{"d_model": 256, "n_experts": 96, "activation": "swiglu", "moe_layers": [2, 3, 4, 5, 6, 7, 8], "routed_scale": 10.1, "balance_loss": 0.0189, "init_std_router": 0.0273, "lr_router": 0.00105, "norm_eps": 1e-05, "train_tokens": 728600000}
Below are experts of layer 4 (counted from 0) of a mixture-of-experts language model. Rows are named router (the router's row for the expert), gate (a neuron's input weights, with its number), up (a neuron's input weights, with its number) and show model dimensions 0-255. Each number is 500 + 50 x the weight over its row's rms, rounded and kept within 0 to 999. Numbers have three digits each.
Before each expert's rows: a language model's description of what the expert responds to. This comes from a sample of Wikipedia text that the model never trained on.

# expert 0
It responds to: Proper-name phrase parts. Words inside multiword institution and place names, such as States, York, Union, and .S in U.S., plus commas and "and" in lists.
router:462494516528525505542471432549477534489525530523491599525571529502462435512507368541517405538582468464446469485522563547509621542639536471421515518494500494466390501447459471451472495419563474506526379467485479498479526494500455526461655462547535411480484504527469533405512484499490535525409446431432473467495471506476552462432532418520422458458421427550522445506506600443500426551456466563434469511512381518499647537485507617502469503485553565511500439519394491485418597547516572424450540420473441475556474474572518515537497469463510517412549458533512572395574502490448525543432535530446441493472545463459568455484531521509494508526486587438458539581610483430455431464456517510453491487541465484449539484465479494490555491498429556487497528521543546448411569534513478
gate0:510489476509512419437535450508550469459464560512445533562562461578435514399490465542490528496512506613456468375513508524485433476564454514492462513500449481481524466494423495462471459554454515484494511561474487522544554466497495612446533558458452435429482554415524575460561530584508478447478534462504474532458481558629471638464451432397513478480488545496536450547550492468398590470531501569595439646535544497480541484579512536544477437507514464487547436592488586490448442454549650489514509435488503497401406471479473522534498437577565450401441472524481495526452540545514467513474487470512441647570477493503496485486452497536563572505452516476486461466555437518480537495476451511540462520591502566472505451504468469420431513505570658520406503488522546443414523484502525
up0:585396454479505585513470481456576485470451430527466534551453447512471531461515481610477543413469468567489486454511555465536590423479520527463436556551492522535472469466437518517372437509533425527538480528459436542517490574479491535483516537501487530412506505462557543497561476558484536502465477503522430471516541532497488465485468488555470494511507543464467420567560526447520587532477472448561418512470571463540442588555516541411439482558448380508428504453470550557430467419569530501515471607468516411486379385566473565470488555448522436443385460515506462431511622502475464523486490499430540584525482487406462578481565526517511603520499419537470469524610522555507504552495473426431511440527426472498505601583516519446524477466527530517496500556481421493490581519334459
gate1:534553580458426502440540522488487495517509554610594523456560454472476592453523468413524515498520459501503479507488431528445531497570527551476385468350548524564519470525559520504523497484461518540473570543486494474505566516505499567484452494476574493519453488514489582478483421625512550574494440507398490439563458504514455501474480386550549433437480430556514427400502495483528564538546514403511588493473475526571590376467424480534485433502533521445555572483513480416484507450508382497542458518508538519510588470562496425564488492427527487464494534515399486413533416593566577424538470564497548485513436517481581524514449494532537571477456590406409501472555399517502415577494440541511506583462501491565498506451501546490574444439496529456579460520590506474489436498457489
up1:381528475561586547552466539524493428454426429492458467528535480523561491434476590503509478497527510492503482397457531559532547564472600487567525420479503468542495580495435352591522595529468551531481549536514525537464525464503556479487539495513467518455538504518451502517490602458489526460543488545526550498324564463506522465493473620420520506535413556532520499454485476501458555483527407588475509501512470537505422447548567516475492535487588457436508539506507446520416447485632552476519451393454483572456518606487459542498445506543434548578542508456472596456454558635462475459489455520533457596472512463525440541469633460477496512462464482512491476507469434523525528460499496443481548438671473496483463547490524467551388497479483523485457576472535514555446477502508407
gate2:500558455509466533503544509590537523408505500531492556519564402485435558537482464588476489536453485519493474451520556496597496498410465554453628443528528615467489501568515469487507527473480454602604559528452584539563385624513550542452578441480526484515571502443518565374430515533486537542474520629556505540607533523437547433478534475514480466556552539502538534509504389471477464452497508554542479453596564478536546562521425628438482422432488484498481472594434458483529563556565533450501536528462466503449531455526541452483590549550572498379515539509382549431511422442493513431444539508506410420512496548489536504504529523516481501458520423568438577480474479541516485449508465419534533525513503521566466495475515507444566553556540553551541491477438503480496576466465505
up2:482476480482495541463500537478574560641627548470583573560474565500533465540458451496528520508474409468444497584554403573509454454511480565465422575518529569476461427507534590377468509474550542530530465412524482404498483386538515459581545509531557512582475481447515462632490535500528546575479568509457596450448394559585505473468462492420454516525513443542507563567482507529504479610515490551539527582500458453425518508484479351546463484540496526476514472495520434482477391540481502529508550426462576455428493530535452497598472440507478493494540501476489553509448463616429571579566469458426470423465514510423459451527456500550461495588510542457506569523494510495488516479475511501538472467583523497472413446545457582485410496425446479459495529485526480544496494590456449
gate3:385503428470506416468525564458551566460490467480465523450466545526503566523550396563487530557566586477384470496488540486590460462466544539487533523451509462497506461447571529474539490518516527539374512445481504461425514489566429458502499436504489523545548564493583479486561413513517502504528518466527500566572593508573425543416462505423525549512466547558509430563528465640517445494422642469511487523471467497535461468455525524558412423484513519546558496465435531517504551537515595544539533534562441570420590503514392450479485530409450528502618520366528409536502483486579482516431442540509396533501494472463504540564546473477513484478593532580477497497512562439435519572465524488470554542474426527508498537465508471488429556471498584468507534490345504496567414528534476
up3:623461557435498518483503429505513470529516500568463434487470420416429489475499608490458510483498511491590519538449489528397482403469522488519532378495501526491544518533466512550513513455471424512484509536537476489369559566495430516615456517530465499423457452433440540541424543476475480470595494559459539425504458451544424431481461497480545563511571553478471481520516491526521515501512466466612449493408569423435500467634462495374560430498441486414469540478563494472520503525517411566565453492548501426550489510496565496405547542559559521470500394532492483530480456434478457577524495366422567511462491576489512557421430474549614535536451443490535493442389475536539514493437514563484456456488521463481471562515510484469545460583456436424417451483547521536413479505452522
gate4:433432474426498392455466505610398562360398481560458476480503530558411491499522453503478479411537473531553488454530449511531474473489644450435514504473480548470453504532611490458478526528486483497642494515469488521514515566493489545499507383498445480533395603457520424500515515480508488539447587531397463483455493526531591539442527618493515463493449591467510461470537452573509516564539484535583467497476416487491558569560467524446572464410459535500573493505438459484474385452517441434451551467420535446462544491513405515508537534548520498488502507568569474529437484525476509525501546520438425577541446510485463492426512500520509481444482527543480411511580458525471461494513493523475456451565633484517537491389522464371475502429478494463433499513424388516483553489484527
up4:512555493426496531518414494472552438496509512491530552456504489485473499511592507513461467552455497608432435454455553555463534495492464484556465517595434518505528487413386504499529487503401543479471491465442473491486537476459593474528551639505503548442489481504439486547531492620478568518534522458544417571526545556503475419547429542531497404586497494593523410591566461508472490493551457422485498553533597478547450534511570466557413627452500487424537565605492540578537494491560533540536397513487499586532454564440498575430465540539503429451477404430470587573494546487507569433524504492543531500554504448492515464492528514550524495487461450409468431471391538537528513552493515481494516602399483510414369518458506515488492517521490466555568521531625532555501476509404532
gate5:529572400456414524531518490506462526496536469501515540450455474556494427462607537514514530517477453470423458479466510612584480398533558444530551439515545529493467511535528497444557513491562400434482531490464523492556443566529532519485533480440522411532429528434494412580555518537501453511480566464580495510480571549539619515480464433544479513499470429478529541467606452394576492549467423487463435468538498499501477505527427591458436425596535493471493532598554606586585512520551576411511527464448546599455491474554467552587503520451447482499462561482531606505491495516588478545543531463559495605528483554495450507515479458541504594547523479571511496547570327470534448496490521532513521501539446612546525474481450491485430431455513484401494510539434537539526500402468560
up5:541401472443500465458509509428570548482524494667509458494574502516522552490506447459495541492544449475536510519484413501576455575505476548462416578470538531555507457537462486467488461547442462579498454514511521483563509424447497463533450416424560516481436468570488482408495423578500521535543444501519473468570512471516562465487422584421525409403528491533492508411436479469521434504582479446654496554434543506510476467461520483483554491484511475501544521580496430448465485454444462564514498495625420507501559427533423494422534562516482534575541453528459406558562463396530475500573487588446557464411473495563570503391513476452454424451525477530579548461547546542585570516459464533432464610553514517533471475491548471463480494505494464555449493364503455504436451564504429
gate6:555555555499457543515427478475404465481459537463465603520480449415466470383504510456561475517530572482451461471446517395506486513493448490453519463492509485497546461530601547430435561502523501510517542467559583420565460458588496557458421478472479478480454486554538545487546532476453457613545496568415567589582480529525533494545443457470573507447489456532548460512474499469482443405582464549476558562518521494445493521446385483458514430521540517449435523489595560474424498422455527502518448579580384477451483436527469500506520497485565496534631574369513534522492485474427398531464478571473416572405569478531516448525602495526456508528506496452491595516495419565526427511503481553466494554519450508518487424442500455540459484545454508520519529449596635412507432551520534
up6:515434526384586442449522501509526519499466450482518441448520597530423566527454539573459592412529503554518590514482515462524480512465511623571523585484566430525506508519491568482479549484462524498536539479470514472498549427439449370501463553474485490547522473490511374513426456563590519514466515531585526533495346511489472564455481495474578506556470543450453583460549475404479417520477481420579413452443472456500451540565485464463522526564435526469449512496469530551522507504491436445573539361419545493465557488446448431458467501462597527474518519554477427558444507443587546537560477466486497402524485572529475541609437497525396486484536426554523531557496539538510481476446513481527534489471429472521471535599506509455528504567565572445410472529365470490545520486531551
gate7:546533468548442407561466578514544486537505455462488575449572434469490472437500516523509521524507433531522532375461440532450623605547575510494467463530446565490605454524508520460426533479560567552583564459490585456611417490519546551506514556451434499493556456508478526554523538485478534475491507479521422451560525426517555550505498451586530515436461424537453518461498425496495570524431419427435552426630456487429415499471351489552450470466548571507413487544444460587513449547540436380468514481471515478565447521458455513500574449568511477489480490499457497504485552576508567520449515504485593578455474494485482512550444444559516516499505464398475527479441472502519427528495380397460552424510438479479445445506497523540525529435448492571582480511461447472425498438554486
up7:425537484555443454523477555495538532447503593447408563408469483469475539523470447612491494496603399479371495459535482486600569518595456548416523525473490553482425464488515612503505496455571434508539520476443578403507479502503470527468570511506484521457476496461473440507480559469500424455390459436461508497537532472474510475489561301491441525545407434512499468466471450492593547416453458511456542485471441436410546489548428562524423538511516512498497493503520519496576544524582532454481491413548411475503524478520465561520560472461428477544558572485611502387536559475516481540415532545536446475459486510468441535488439491495427457503511485514497525603524506445404376470528455367507568462504426531547477512488469400432503499490508558488464494543470543492483516456532521
gate8:570418511462566604492475631522508580480470565577523520503500539527493467521557489549507487604551486477515395481481506491464527469446470482460427382536447536409412430563533455593484475511536441461343613451527597502547528484500549476511547493530510538574492549487425520505476487470484481498591593458541467500578488532466503553499483544489533514394495483519482456467481550564470445577539543472554474538503442430453536603501478421475513409499494464475464522518504489540503434497510486572482474536597503565608442540566497525439401442547567541518562496550476487466566514482568510466455402481472431487438443387478494436503425476506517533556515518452516546490469452445511410459478470479582524626472532580471598518380478484514534494508479453416438567481598548466503460469519521
up8:508502564515483504525420541496494570484395506583500513496486539426464515516581545460572461477450380501455475576523603401448526576501527473552452479525568536477539508464578492514460569487501428490510592460439521551556574583564507445526503519550504615551449589476510466431495521560498524533476533423395550518473470525401487441495476624483516482466472476544505500556521497517529555538558474489470425427520499475485510580444518474443501450444564476403472469448494461505509519552463359493558475560457560514545493459383515515520516403530537491535454455512537578388433441444505494478423405529595426430471605491590566467471580485472554482502490555524586518505496522475480413500446535479552470554522498574496577570383450486447540438545478438508467501427605512508489514565480499
gate9:597495442416422523515480521512438469505489482525572597500480561551530453483563491497451517505520453479443514516443481571456441508456515589481491481537435486448464464638519487438531474493535557462549542501496526513460457563537591525470523586450533525488558435583566553529512413476505421477517588461530433473425502380510619542483468505537544506528480415523449536538557491492406492579414430525471498466503493492529444603440488560558478338482553546467489429581562544489500553531467482536559514512464630552509424559532539506558485540574577468545603500450390555539468504457527541502443486512474478503569433578571485447619493454482431554471530474513423480492542514436530552477615503519478543551449563510553510498513486510574491576487634511533462534545462533547476495555441549
up9:479489510486577512523494394500540479519503406525534454525502498581466458511468519557550542613569450615493488518479506528562479488434472507410394594556444444479553510557413483462460520516450523560478477466501525547452419496538547452547418431516465583527475490482410473498531563432492493505535462542557579540562512533512617526590468461410452440427469465456506442437457490378449506521597494515562496553559517461514385571515487549540545570498462438485490487457481526545468486461526430492490664605482434499526511460468504560485539437547522451426407552496472528556560589509550501574514545498541618535505548448442480432421584465493468439481549525468486530502445489490517485472485488454502536536503559612526422511491548537471537496548499460476603558431545580436540485441392493
gate10:533432595468439528386508492412518528386453510500566548535505558515502507447436455599496452542615613519557442444525517475507573417470511499567585523444555507433515475556468497497425586500491458466477444415543549446411538436495567473521606505503476485541528526534495471417471484535461477462478523495496583449491516575469493470482439524501523426423535469522503516483457534471498472512472594493518496613549522505413483498429494462567542418455495503504490546499439502557497509469552539450447464527508515469421470503586646578524400396558485524471534476568388531566470482507520482458488437506419513490474517390463540557382555550510537511507479546461526422467405397535518590441437439423544471513459508527413559441411515528505560511491440529487475528540590476442557535502493543
up10:507384522481524543581566547486508507520494522594455528488501505457466531487549523525408483555512478495470438600528557412541497583438549408633513505486531517502555463441501504485412550509538573488509557530467494571553462592510473418474452491466404476390430527459528513419462429519445501445504471451440614482550457450414468441516462466512502510484472465591501487414448482477529439466480519506425459537468553557405522457447444423523576529467584516420563494531484566544586428514535437530539550565551574540459568505518469529523459496519634454509456429502555436492540483490500504493444498602498466392541493491600494484481481552510411473387530447554509521462532558439502509540456576545556473548519571531515543494451498540442479506508393501608491492445608485564597486482563468
gate11:542501469374454540540417463544444476495449523427582496466498467558514515460454498478589451559599449454462491541490484475557468464493495456526402597620423460496605503527606581473476567516449470478466513452572625516491609513561471516458552498478512610495568510507518523469521595585470513526568433474470468478488456464446545501512413504439568452394502416527462509479465541477515474496542428529509497532497527465566486524424478505488484405487568452498453539526481506580571389465465501470436542545460549566463461483492599478519472459533568548534571600472555499516505529464523525460520482522416497439471493539421589441487411495455464619494480455483511569542452440483600475431504571530536486613455460554499511483382500512506396441528477473453462556479504422454458445542466527
up11:551456471469523543557443427520543540459524538489548515480578459496527466457468528560463528589460590472458442437518449422494418408579536437519474432487477553518455528543434505477499470487436572530482431503579469524430506430521469567451538459509527440567525490513480464360523503500505428392505479518554520536435537575518519540487563460506380427448460544534518541527342497414477506446525355523536508497544568467400473549661509527408543519517455451571512520514500473558435460458476557502544495496544440428464422473469484568483453522459432493470462459507525440555554568481474441458434544510477509554487482474418453642509425488478504536392540542492572533474490498527487486402583506487500465565529580481535420534502459473446516435477547562539444449556552524519503581486550426
gate12:548425426449503448558561550575543498422540441592489507497531438422414558484583501470508507484532555524443483427518430608505555534483524412410558474496461519557548517504431582482530483525425558554521579623506520529573436588546500568511422495495485540520455514499486605462577564593485491457520658455493400518585479458551537552458542508541508529493452502570616481477560448393430520490433454494473520579540455507595478471560459511538502498522569495472545509519543516519508487472511476473483587530558525529486535534504415540557562595491550439450410493481404510505550506453541450505452481481510514499571469514472452530508619553369506503545548494571491464485568532455514499557581458463511484521518487429447531485478575470501499514495548649516457531436501474589472461549473532
up12:464483537513538502523477512501576539478481426590531528445519514506466452483535491518568444536491518456528464558563497447474460519524570436449569452487424625466500537548432511485510466522415478477483534511481523489498550552468487547611465473421490464394483504524549486504582520518520491527447527413474447586499572447539473493551533424591431574571431479488501563499525468525440531548514589524499493586480542537584592446543593533549550528543511434442546522451482463570428577535620515472466520537435474485498565491503425529566596512507437372499473464439578501429536523471429511508490565525564510361556481521568530477483539492435491582532522512539533407459525605517522491672546548577548506465525501431549633535411514481529579468421495490520450538495542436491509530506431564
gate13:478482458516533546417501515522512606474411488528488475478503507511539540461577445526501484559501542479468433502447508497496462484556506579441466509528503623505539460528564539488466449456541414551548518522353445463512564464509522516525532554546500514435507532460518438514491517422502534554549478448408431542556527484489580560505552552449520498407398505486499475581466596451441531459510471542376374495468420576500548533485525507560447423526513510469524475489505505492513497542482505509551513463497428450462477519345465508549455396392558500522548539545522521511472527547489502447505482444547517457395553550596511444483488470538541566549658522501550565505468557496406575533494580516538586519417455542547572509472478552422547335579516518515436576525469393541557463479487491
up13:475561526489494502501518440400486521512554423554512477597511538559469418459480464464516525478429500483609504554482578516493466447523530506430568434530483518546452476502628442512502549498482490502560543515450571501555555554564498504471431482521551575476463499509523433515504380601496523541407579507467559434439507486459433507537440559458517426444405548500471568550529500479542501401565443430544495472429389451546495510517526460424496542411468503482567498453507475423539563523489409641487485624526520550512395420552542489529431462446478609486448520545537500401434477472533470493567473584492562481511534472526437461585471516478414431535478463499551505481529508531428437514501585518481542580428471548621444577561468440490567468446535424521570562551465528499523462484486488
gate14:513441513534567571548421507510378486420490466537536561448544502469409440442513490516637513499527500454490430460509567433558496579555466481476381426548435588556556455470473441530539518496521529493488461484479521452532450421484565523509468481502536591501425489566570529459444491519475481537533499456499468429432394546520569476546577442517484443488502427465509525458471592381541520472477438418416538527493495534471485507455453598443480406515504470493456465488555563550573496476559539622492476522486379536439413520422411515494503568407446559477499476487556452532510554535473481459405546456530414486480459490412493491458502488425498410446504461462512618492569480479514511470514519474437530533478470554544548463435520576483479499534517461441540663483492427526435408527484472
up14:426554589426469534493530522510608409489579522388489440590489529444435453499470601509484432482440496374500544474579539429483469530439515507483601602520517540506426561491518467487448509526498523481526548496474550447472532545583490489536501494478470500423508508527477480605446608494541505502403603561550590455498530487498500494456535532570509514513487544538485467542548502646507482528550538558540463496482458487539482557542485423446487597547492429424582515493459397585512507561584439457503538487507651478562518451573525478479542451491518463473515572551532532387496451527483478487484470470572504489571556518512504569505518506576520590478537444596468501545493522472531411451517529628550558416483565499494428595486445495512588514468511481544478462585422558517542516438487492
gate15:485512553566474476599472522513465478495554543478409615481495487608575489528493474601473495497547500501552342480515517452504514522600583455381554515519484492379494443539501518450495481520452485588488354525526587453486432609392530440479446488505505459492401502489482448400479550483525561535488601476465422502561492563513543458419531481542407536501451508554499446487534429496543518403508466489465488472554465467567461544491529559557473527442488434492416569566504511556474531513612528473417386502438477537526503483504538617486589484513500497501432475436532548546447529447575418500506546436456523558507526512571567615558510510525509538526505497443550529542476554550405490491449451501427507482487467493469448487566445461504481464534437506599574527455442506464482545470469543
up15:582540470485450509496387575451570542493500462568428555502414520471436506630445580529487514474484512509449411543501534513463424544447541486487602495539511489549397485494571552468486548498516476545526544493396526494591458502382537409573438511539537489577507536464552545429514491458544504528479453558404369564484498578507528483517559451608429602535433461482513510485517399559445453476589478586444436459477518576489404565501510564504488500525474502466462429472529488481510497557569547493477511513442508509564504478519434591469568477531511483612417488525529502527511587437630543520517470445601526539493507547459446465560590495544478514463487406543483492540484539484495551506562556550453424556573537506546512550548478469457448532510551458452437567541462584502583467531545527
gate16:555468389388473566539506508484557534464480528527492489453491520524498547424540513421445520556574536436439521525537514497537489526470450591513471572463511557457576535457505475508467476498483551458508450593569469503548478504500557569557502495519447464500442551550524417530513573517490406472519575557575538510551492561513570504612404463483445481515529496524620555517513510425432530424539505441492482466483537447417530489552464528506521539459479456376520536548523553613539572409580587463606554471548568481460537479510451487534540463453512496491395525545517565493519646552419509390505448393567508485573476465537513619500469513459562514489545427498440480501485425507435499461656600572546554466508460527551495479490528517445531512539496567525407528470407539514484515518551520
up16:481605533487532475479489373462542448553412574558496434490536554486562466487498437487573445533548439534528443530508474483517425499613458527516516495529557515510452537469404503473476499537416538563454438486566489618505448342507458502489644451454372472543543556480433537458495512496439520480484440423520544457511509422530592507449473491517483493580578559479490611473488508451520489420483514521545581552487506596468483505502552467571494487464523516535533540492460517546542540455441628496531494453443414456456502482534547460485486430497411557380585426489498554499524497476420567443532487443427497504443451479476624468446470486491464552496471539514517511486396546552521491538458431461479545605478540519482437582547448427541524476527462458482516401590477521473428501430498453
gate17:562542560486479497474495457495498505529524534487513523609545538466511494489532550463551363471496538508587593494591459529528528408625507493502541562505520492515579557461516456454463431523492579487563469477515491466429543537480413575458537552466489416425480497467454516404495469480442449546512405464475542438531463423489583465532443466432447416466436431450536474474436525564521482437456596571533447546523548502441582502439426534447583501552561427367446529468463502518476485524507521468415495562370492410430455441492520519527538445435442402530500555513557454486500544517371519446536498435467533556482514450439481561419511477452519498530527533425523450500505491543531474436458490477535528534589510452477534504437514507614447477530452456449602376549563437437496533518553552
up17:595524392472532384443510427518556516542456488466488492509487506524592456437480506499531491454462526457511504504552478484529518541506528487483499472578537558420541531505527415427484472558522569491581534545611461454510567484585526461443450461530583505382495488414484467494584497429488480550519529466527517517436545482519450520435365575429471552500609482515448536499548423540507551446445574504448404557542507537358515418506531529486490474454548501445445556486507491543433457468433556521435395455469528502492486529528455536547476479542431526504586446505522471675516490431493446487499419482445456555462509499501477432504539454465441567449502567437461484507495561469509605502490505560555475515617508521491532454516485414474426534519519424575544533596591597422443478555449449
gate18:526561461341534448494497450490493530503394567510521513476486393579478430458541468500486503521536480477459359488447596522415487450522447498516437513467457543467505577427493586505441456491501468467467469559382479489559533531498449473535594561592536566510539526486509566549542509485443482462598490418553497551496554445536433559507478545514501521442502461495493541542469559449494463415454436505494558527578414512508491565468530540510455412456415495559545515531560501571522519464544590489407407448555448503499511542389467534520496514542649568532502507572410486597491549503508490486531462482463498534451484398544444492476607493470563542572482542500477498379475469541512571505461575573495589552435427563447519445437483490535525500432551499544600508559506434529473464473465463
up18:414485509455486584468492484379575526446609471604580527452477512512594488482410367521510556561505606475522482535535519528426472437446507510401533500546499451516495457480518472518541533424423490480528574518513546464478495550465541554459476510450597473432477464470523532468522514529481448491531488464460506456616549443508580509592506422514473426504432583533472488364496504496534544522461507468511513504412502452475534422411537524538531564509579502479478416497565469577536652518548460486444562512435462453507495546489518552526434462394497541483541433509483554489604593475498436449461438503560517468459499487567486491544573504629484455507432574543462474472463456521474544518580556532418487497520539606454513594476506555500599497533479468561495547495500498423493365507474508
gate19:518522520480455432493453449474460539436589575447484569566476483473526515554550492524543497484517519456484441533587480487452471533584536397511501565508432462392508493499514562453482426516508527501501451479498466490505557488455535533490487587544549467497512556414578562412516512530481430509516554484385600543482494450476417437463546543569513502483445452528488407550439513508478534517461498564440446557493429461529533605564547551465477606488586547520581589486467481452482424413548498587408518519536507591469561468486377471546456560469458534506465481462523496564476436443525450509513488601482480450440450514541421509568494523535569549474495487520483464532490537458479561622552547485529457431447508553559521570499512393389564434444516583611427600492496553617453464515509580
up19:476485532430407493421467478480452522426523570433438575571463464477500491476518502496550503471486483420507364556482518448452384562515428420540420484437602463492432485493480551480531488470501466452476498526493515350503461505481541500575556451515574451563356594489472534434452494501485543517557565546548586517517451509520460435544483547533524461505497414542521499528476465510572509530430394575469489581545462509504553534574485468493450499512475486577469504463593428531498502419617526408518443398494464537376541465452437517502471492495548591608557486556398468562461466436485426536422466485469435444428473461532502520545450519552478460528492483507498470489472535552456570474482477493572461464404478538517494546451538482460501477546581498511508452387622494456482485582459534
gate20:493567541522514428530585407532495488529553446469422472518495563547508520497473544498462589510503454483535549565524509477458546499499520452516490488557512387489524508517522503503511492518522510603564481469429472476597488475519488501517447457493483575469563599524587467477524563495556517536534536526408490449402472528541535626429505517446489480555533567405672400547509519519509527385477501492481549472476526458601475457482451492485545438369475490500438503585495588462575507561532494457590449562510540464517472438523458534531469442473491455436474486417524539584469454466508474646573455512434451410441518603495535449617504533477525581468545428521529432528436448516478522576475512584544416556525539496483499580515523527450422511453550465510383527489441427505581524548512556
up20:477512570506368596536446469530490551504488524526488499578536493465477475439507471478459531501455481522507451527615390535526450504459556575518587500486502552570450561469508474546524452505514537460555388465406526566498500503432516524463511379527514447486494457554463526459562467460492463413438412571448504446411483486475542555450567542511468546588545466502508512501546487506465465583520545394382555515472542514523507486438459578559387580552462498543512474490458539491416473441611450399395554481519504478539615535532502538458565520514495557555511519556474555549608462567516545449446563459475510455581494581496584396601489567522524615446478471479505482471560491537525511553487468551604442545441464503500529518559466439524467543481487505542510537414483491465483491512532638
gate21:476423477389490513556483484603530517560484486490482487478521473544604483584480518555532449598492513445479442527461525442519396501404568475388463516550576517459422464468527423441495582514515391458533473470666540507408467423467476527492490507554543470588431573576535531537465558479477546525538479492496470426438455424510525439472450579406528580506467523560521569525635522465471463575563523464504462481470488473448459437472470516524532484544481524444481489513482492534542494460503507437438494557468539498526455511470515517406493524481504537480448565543494481520422419426579579475466407565504460511502499538498433525515447505549594481558528532539391574466500501513488576571481519569586405471532445607483594505465563465405450491484487384518496457587545535564474513521457457
up21:437493491453446461516387552530563585507444520406485562546391507516523512503572448519481545524492489432418469561505499438610477565559505534480462470363572607510548541458497502423490515473441512505501522455526533497510432445465517463557432447516602552535425498502398508485502579527496525528487517620506488513537533461544491497487452497524476544437512433549445529549575573510574536503530548490424491374484448509523530503375462585561486545485466567442567562544511522537515450553648547420567540488405459496458455531463454572571432402414519541543515565528466464472464525559560546561527507532539510544543529496490511466553480466535481467455552473543557527425481487443516399411480463472571465515500502617571538443541553494520468493546427425444538593497498537498565412498482501
gate22:466410447458509524513441524603540440519512475524541544495573445536457464419505441469560548568555435590458501423538479492390588561538619480475459469594358470506550503448393548454482515442513587493427475401479498544486398477549518458569522503463390493396467522523492540535530534523460514449502531495476397506505445531470528453628456440454506467385496432523502550556464561534540520463573385580531563531427509464531523549458437524447429487490528520478534466516530551558550495411537433371541539458535503478482437520463564584456462481493534477395510460532514430495541488426478504550431475467529508433491497473579496455422463353508517572524533493505479527516523544423444442495598489514483510499470557530467418583475499545454471506529479485509504509490543485507469419523510525
up22:421468540529537488547450555515533465488590505483543623459520545545455463544556528561560598505502491481472522435480491480505528608456510514534437424511385488502493522469465440443471485526428575587438439516536515557561474477525454427504506433491460589396461453554464582535508529484559531476453481461462404475551469525422427510501507531452585498474361416440419449491399397510465507522568505573402580473508434534489464504536471603451476589535504500516566455501536465544481491482496469469437486563528538486635501498476426544514493408462540439502504430443560474466469566581422539508415532507533460569449519526523507595412514444451445409499497443490452576511488528479562511522607487541418554430420507494485451561603497484495459488564522435564534465526523487481460414490484500
gate23:535469513461511511443556551463476486547570576500518468513551479424437469503432625465566460436480507473544417452523507379475488469493437448493524459539513551506527555564441551440546492511597470422491532490522564429490547515435466410515509578445437532445544542512497554550466474457411473466479492489565513546582484516456500471494495479476475589416568508531536506472436468581552488445496506430452499584448475497495468503483434413496474527509501454561461460447539520461478520511462564542491452566520454519497524554529533483464415502521602502392474511571540455503476465617511408612496422435383574530406426524487470512454533535487545455649592420440568523528485579494533605478418434446566414497493608539457509507414549508513502547561523422392536431488560528544484526481465520
up23:447619487524556513490471472524455542452463544468449441435467548526582412514503427487442445476391515422486513547423539478503539471551443483399534543539635484436494556565546430549542575451445506474500465494500512482400504536510539498373548530541516459515504496534458413519489551451489513534470561507543572551450483590526600528448511505453463506488466564422453433401409460522524612560519556505554426474593444395560590492429546541460449522417507566498482509525476461513444559577502541495381529499429426399561537462523513502529504458559369478519450506422539575514494481523446589535510396550528462545425430460570526458473457531529493494518446552522542496504491497490356467498503507489573472447548488563435503531506453482464449543497492492538549503455510579552457552497477499
gate24:399424504486499518467592464412570569542444523478562501485460519527543490530430510476562442536463413517498493473468486512505402507447471498467491451477467455514511563635641458517497544524570519532489478481564477496496594474548530550498454506512423503490551465490533580543442421477568501502503622608474429553436427506572498408498510560435516425454394583510467481511569464588492424563417511487491475495434488611467463492446547453600455551533466508541478464498504497508490462642453480479484595457437511556582491451478494500503452457413443498527591607592488489466477560544453447439495451514471550482483513482412407487475471472483585513551527517413520486488450499560514506501552494536433482543566429438419507514526503572512462544501500529478626515493444559413585512495469423
up24:537482551472538473502529409505519483494553427518445433448498537585507478507528547416419533530448553548612481540460529529499485480440536568437453448490506547443450551495536462546470578582515510495524497498470506548507493458429550486539460489524445553505554545512593499487495374471453527507573416605509588472481614465474436558456422572507617505564567477520507547471428399590529504501425455492513520544477530516493467541530595508539568468440436443542558537496442521512527453535435567579529444524577430408514460575511560473457532498535494560589578428373376548557528411429463494534447497523429576442455499412578498502502516509539502419451571482462471485541420557519541507538437507518560547550510408501497464537546573511569518579522471456493459430496516500564481599518471552
gate25:509535402475479524419510615566444423442513423473414480529413535506490427525596514574484549409526503518517397453486563592581478494419538602543519422442554508553519517551513469451485432553416444554502555526474527519525478501508567464513384476453545464527517525409573499528521470552547516563515529512506525474522523536505453479459508589458597453493452464507598472572523425498397486461523547547482590481389489542550472462538506459474438431435528517543482489535555520509504432572513457585505500440546470480500508525497434489415615518447556479542545618496582519604419516552520493428489521518483459512467500551531509520489530426459525489542494372405552457486498548507505549473510512465502462524608501469595475492507490503517479583507525554562492586447384564631528500489489458
up25:568527451459388420526453482515506436520441425458560535491457467394535392479477441461502534492530343483380466471677463580556474556553443524535503442476580575537561480508483437496486505489541497462521493510524528560560493472526504511436487516500538516531434456500506422556633502610483465515396494432441521543530519500526537571502491449529467544556530548594509514489583548486466497539521539582464525499468533473481575461454474536491434533477534568438479576418548513485468508543615504463537479449430540598457550512458540543429559493398553446485465459525469592565459519553501447525492516478544489536494587547453468429444545508506440521577439423519479573505519527446497459596505493459463534543557498479598402477530475523530534530463518561423556568449530510491374533508472456
gate26:504388470498477430457471405520543562514503485483472463406372476548497528501548471612476580552548548440470535575514473502639588491455492526522573587515553437435459431375534534496529463435451572599548488527492484571459489558468481459525455591523531459535514552547578494487540551486447557503475434482575523560502409466515485520497464487491411522563434498550461581535485588531419516411539411584522502438495549455513503426576547519473524565504401536483485530518566577590543516449517492514510503426535503535432520463489511508574513418519465455485407397533479426429485549441513521521563390427569421525440507550469584585540539497489473533474461521593550465437518511467450485502481501403490522412494432533556444530496528530455521490450441578474483510526475524535475556467495564
up26:471467461451547596464422481530519506495522543488448538596466477523537487519511494529586446483558551476508518470478515441542503523424520475524481464530468530495475533433473521411551469547511443484547483429561438536450541427486509561528502569561549460487536574466569526660475574544449610545549449577500624478549490547397497548503507554420539481421526538486493472571526437496547545524527483495439520531521481549476468426565536479501511584450430393523501593460541548591554377388570552443512470483524483559447482583434497538533443551478531547495565523566397532561420379497449589536564468462512440540442504503474459560431456543512508556542516518463383471571483501551540535470519534496445514442554553393583528496383551494415510501485474466528536495493556514490444485546475592